Below are experts of layer 3 (counted from 0) of a mixture-of-experts language model. Rows are named gate (a neuron's input weights, with its number), up (a neuron's input weights, with its number) and show model dimensions 0-255. Each number is 500 + 50 x the weight over its row's rms, rounded and kept within 0 to 999. Numbers have three digits each.
Before each expert's rows: "gets" lists some tokens that make up at least twice as much of what it gets as of all text. This comes from a sample of Wikipedia text that the model never trained on. Tokens count by the router's weight.

# expert 0
gets: " of", " the", " to", " a", " that", " was"
gate0:572493534467397464473451435539555532541480554516489509487495486567423453563466452512369477506483541487484505499449541598460601462406529512484443599577516560544509566506601515471449529564535428591556525490443520487525373458565476532541426428523568578459514522439493551531485601553600483453478525458477515513452435639493397444490474420524561542557613479398446459514547569574479563334535480518450561498545550476473532496478529430484536527506530484528442496453433559498431441495487526396484471467496444485397576522486472527577517484496493462577514592524447517471502542530481516436438448535493485557509487451470492463409554552488497489506550506538513507543463424499408518539462512475464536362522506485542486539455488532495421486468459454550513439437423490454518456500553476
up0:489463491459581585601461537507530544540510555495514459509482537607588524471434536500480511408544508429508430515525459494441529507520397474615529565461526519447509510478423462476606509554575511504473517566526496533470468497548454445417572556416476525491435542599471537522568532525594544452542471538655443572377538548460455555505540550556501437474502510440522447481541510536474539555511527452458548399559432406431533499457530463539508442489388548439473432425508507439491448452525473568409564528559431501514471473505537513514488483544464506534467490465464559569534443423434472475524548466528578499498420486538387510507421488464496486479457491514550479512469463408538450445421538503464499578537608526432511435585511451530544551585479445513520534551528397591409518494539479
gate1:461451549468418522447545549493387432498436493560539510510392551487463474551475506596557421542563469490568522450495490471437575465495501458488456448511523480468388483532571392467589517506492483509524437496541501436459530551568512379482483423488566497541557527523563475400498539486466454610511520406452471507508457583431451559564446562547507481395562551449491502604480458579542555496512466542470500576428503521480494535401501468484551532448533462610447464496485505467486483568446534452540506485450483566563474522523546456543503498527508512488448490501562524470517455545608650430553504534469455564532521514439491536534482478481482398439527437474509572542479513500621453577509504480581407433516522437486573445401511574530537572492492547394528621471507503509528565495463454
up1:475562459574482462504398577483432522570437566511476588485438523564487524421603522554502450531496545488550420585517537519543488543521436524463537485456454466479548510457494555411406471537572549529469518478446482547576520494466551442460401520486392488544464458403442613442468538491602463496520417489569494412523503479463502483538510480442436549624468423506486528497462527500508484459581410410468506500517491465562464514470501508546566525492475469402472554457482515434570588569532462480424507583415517459507503557447495402595401480471456510474506501526485494620548560574469443513455519496563461446478425415539420529559452536505540495407560542449473467471495476415473611448450387511450470578557497518503484551504503467536389568511564460515478439506490515459497449495507525

# expert 5
gets: "1", "0", "2", ".", "9", "3"
gate0:459533447501377436628479436467552522531428591503459513521461419520516530523494434539537480482481516489485510470638366582573503480536558459609462557538441352459524512527540460590443521468519429562473510534498506551520536553478500562531574492526461536517486477496476443500516458496529486510600503554606391448455494488529381531479419476458467492470440530520399402466395574500591403499417502502490531445521474516552519505502459469536563510510516431470534476505466515420489483524500525479435426443543499456630494543553490496494481511494569471516421541454435523581544440446550548549459451492501449482528641438549486456416580556508486544456502476532473562450455566628495531530488542453546524505574484507472511507447465555531551540447538568559480456495476500553500434457488446
up0:486456479465478466495541436389566463520468497513454563490518625462485495534499431477493419454422538531560508531540444499534470486604493394491565617407628424452461575516471497530494518524427528467517451457498529493489460499455524536425488463546508488456574495484488453490531545492556408464538507524590406475513464463415571535485495480461413515466507508543416486642520579418496425522507566546596521529485484454528443532405450464439483492449447612486508519547583468430506413436518449564497424469559472510521468407454505441512487454419538484560521449536472485529451486495552504502547448503523452426386507464523484476447484567513328524447454409473542545530576525529474520510471494437482516462465503489449502568498607405564545512530486500523472466491395433548475441519412523
gate1:564461484415469530503532419590540452518527470517435531447562477508490535489504461522465348500424504450506512543530507528552532545483572491474595542539536597486511558537528414451560501448537536545587565538524468506509503435495453470498443373381529517539441490517526460492499521568510570514552471421595490554448527437556560542465516520477548481463539393483544530486450446484500490526540527564476504484424418398563449472560565508528520468508388521579559542446510528455493528488524478507448481470550505446502431478504462507468453553500500445517582524505429487484468498436444459357630541526553518589507451544508508441519452641583491534460583473490492567510500615495612460615507411405577484507609502522466524528530536571442495531402499443479494551534514469488434462505478510
up1:464446590434591492510443450467453566462511520423517464414546467513488498561415410534528651522490470469495495499475489497465451457498405545454522495527452447451533506533488608477450596519491481428532435480527506518460507529468564474489533460509582520402558539536504532507554441444514457417509531536478471477556557470471476494465562467567515490526535573496519515567511490501437563507540496466457553507425523554614584480473521486432481539460604533497437483434428477516600536587516544616515549443464566526448520595462544566608546477517498506568382415502538349526475496490542438588467550461525488558513447489538423535379535501431436433543431513430489575490500533470461418452537513496514530530430580496433521524473425476584511497625506571545563482483551472515463534521527470

# expert 3
gets: " and", "-", "|", ":", " |", " the"
gate0:494522478492448529398490506432486415512544498450497500541448508467440551524507459415486573474461383475547480425449499548573521513552493549466495459558510501438496491455469508516414482590534569506600517414506493542618448444472453543474523548381493671549551501418439419540475610448540540475483511590567494574477471462492458531576402471506506432471458626500533443482520517521502527600550572583517438455509563528536549548598566487531444502485449519480521516553524338552431478521516551480608551589420440513511462551523476542450495506534425517431484489504430514474493536582402485462541553412498481488524480509539436481500454513597495448579500503504532498486508479452442470508416442546449569451555549525547462517499491542468580493451458489525525476505427473563575540479498458
up0:488512501512601452505554575526513553444483507475508494449497601529562533430483498484455501382493591552561541509503418409525380540474477459448630453411547462536568512584498579507510499510417510529513494594521545496483474487541546390498479561555511383506481519578553470438480428506473433580501545507547538541514444527553456559468492511508564433546469437472493522527546504503500510467503489518388497456378448415463485535496390459454486508427466386523508497491573485470491524505415450550496575470495537543485526431559461511491473545459555476598411478511541466519397518480502542502524468500495447480516572572520485520471404456432467546454534500478498547477480503503584529604587657399440515463468445364480525497578512511524528476421408508455443464497501490481475407464499486
gate1:421499506594500495445498462462483434419437576528494502527531500507461492471516434591462531517456457452540494511468548476584501493511447538447558506462534484455568594472498457451500537410519460564608481541577448508481552516556421539493573468438513506600479418463573508518461423516531425522506480504546516459501498505424516498540508541458490474479480426498428591396608439476512541570470447495505471440565469450476429454434509495434544438589541475550428479484511488540507422487570434469484458584553404550535485564544535486434525484446471515469502429465544525492524461460602596487594493442455486562410490513463403504615527538537514517458437402583516581552561590557570420538445515592374539443548522513499482536469452473538533590495434457551562409481526494444499493469409449
up1:534536427477526581523518512456483435476505384473434498515580501435604425541484610524463510491493449582468532556508472465450450556451497467496563526587499419523522529507517528536480452474478548439471503470452510523577504574465483526464518510483502453425390580548498555402555491487556548488551436406500536507472453458559464464551491472448572512431484545567494443531422514531582515403481514470514456596481466533519523588530475403569463561463401452530390436507525478565574540437461523578495483483408536541502508408550500500475535463501450492547478619459463538483457512531412532528482505530400504487580576536511469547445503480467505449513547534452443456489552367547415508521559494475545426438449606536458621510517603566490447471545576436516482535482519526445625543476546512

# expert 2
gets: " ", ",", " in", " |", "'", " ("
gate0:491576481636505468518524531456555547453455520490512528504464454530452599513519464545379465511443470494646380480460540499507537518533514488531522536397514522538538590584535568501478508522403545530522521531464435478381524465588458501529394594533471462514499483433467562522556562546512433471491580457503432478548525520508539490466487519564496467525498470493541473549518574535542554461568488542448577587471457483403485438531537504498426517586501545397437420508555586556582531493493429471531461532487546534531422560551508528567501461545539479534414466491419508508477519469510429457404522578550531478573446464552504508430443498476498489538528507576570466525508464471591411547504475352488544480590504501497559495575572523532483506517483565459469437547625563522563580441492443
up0:541444440499475533576523563510597510487467490524471572498576531532436568515510484574442459485421483539584396482534590586493565549546551512447613431470582523561469532536479542525431518512386529609532525499523441412494531463496470458441570508490585451462576524441453490537435622532603518512464484480511478414499456509554446517414498448577545455471504528472531459544509558589481510484638456585488446567454438494492489515506512468497530493530551525442447412507566488559495399437526381472514434533588452549529461441466569525537498526517482487477447461557459426420441485515529508491440536539510499477435532423490424459504480549442467528492570435528482473536550445574498457475491518385473557549574541531478495522547531448533441394531457588621522463482567483495429521524458500
gate1:466442503450581538478462610460505562513463575391438413610552471535611501508487528507486551468523511532529496507494607537534469520548512409447543475453484552494451483532455510543425524505519493438475559464557599511497544441441378489491426503468462500524534524496532509550485567496587516473519524458447540567453541509583422490459454442364420554554462462471466451466507542413474531498509484433501430605495511518483441537467454461498418543541425523489568537571521468409439590475504509542483452543540454531488478609530507496450496541550438548566448465497549544607441520461421430550517508496454546461482529490533499501540526555602479559458530526465440522394456478385529436471506549402525463571562530523586481514645460532543466493541568464561468474440414466551551480544553450
up1:512518477466481520548487386590535461488540527495496521537462527544434517580499634501518495455504576536599541559509510471407431566462496473473479503482533557547583495562564525488532621515509560503445452518503513557483448441569406564550591438508546417611470588471461554490513516418570484497489439529575468579498529408586519468466577474520431444518455501513456534432486552514531586504491435499433482506423465380554412426476457519502478524431539516516388457566537578522522538492504469464439542482540545425485459519523587435583469461443480455461553491490485475566571391509552545443410552513491523557359519428643498469508559554600437502518536524442578473502521487421480494581535536535457439474501508456470521522505481444529481581428515477494512489513508537470541503490561493

# expert 1
gets: "\n", "s", "==", "ed", "ing", "==="
gate0:536494507509440485442540565522525547561506563516549492471532486528564535462371482518587476500523479453454415608368497458456569583530516480577457507441457497502414471457526535591541560543633409587445540532536421535531550474504575443537473511505542511383472513528383500471560563418551428486536490495465493501528564491417493438473497564555482573452512494515511509464428442518529416559396438412489452456439513514530438486442543484434501455506448464469544451474519403574457539540440441494487486502396501452570496479437613519547533405454524569456545459496594616474536550479400502530474457554458479519484440520472494408483505548531480455528529477554460439454421439514479467460501518468505460533555460512508556561585526532498540484536536518559383462556449484540580549475529499
up0:407532515464508535442492505526466454563536552498482490586572523514500401496452573483507464466603499476458458631408568497511506521548465472554501584308438474495465542468518655470430437477590451586548504563518396499472599381515506453511457576420510502444382481439470525598566572444455525440505513468538467524512501482481508452472524513528509488494489461504603602533526517494490453506479338458508449514525491521477399484509448506459502503486460495535461544515532401458436609484491490473490472481438516472492542502509530556542552478459408590469483494466519555472499551531435440546518438509522502424430426534471472530487497518467458450507519456525553430489472496551566466474523548469560500576554535555540514549528352526533539444505492492526529480499420460540446496409551563
gate1:473407499581535476574615493467536536461570532466381494534439440574578457606482424517523451411556443590496466457477427543486515546547481500596436443413445569541489540466485451414503506493551500518468438415490496505456406598416502520435500488514468525453548494439447433523522526512539451434532486481574424516529467503483492470540459464491483453521512589455604489534528504525579460457476516516518497476433557601449490452583418540531471501502436547488514485512546420483526453552490461568569542506490529586515500507405501540559512509478562499530475476380492372414487482408464519481455536486429512455454542464472514593493509511550476480419656486503529456511490437502484384472517452486490341483545534483482528543497529433451446564511542485523572444524496527480499492542540376
up1:535613410443399524498420440623462466606479466538494431418513559428574594473477520541468551524536508522473496528469495551545497603505484539440512482531549533500521441427461493496545437541527601526514514570517522570522464471496456518556427411563571456436472503476432557482539507602460555553488499556535533448508591507570492491481551486528558574528567397515456494426589540468474556544527461486498527567533485512465524506529447555482439494523494472526460494506553542525510551561556608482479340481534408438482425465500477515391537412519528539530547538481401563463567507521541544528492517493537499535605442534518498434553528542476503515521431420555453454512481553459520603498481524590573500471576436486563587475599557555521496425547507458427542444514500561507472501434422551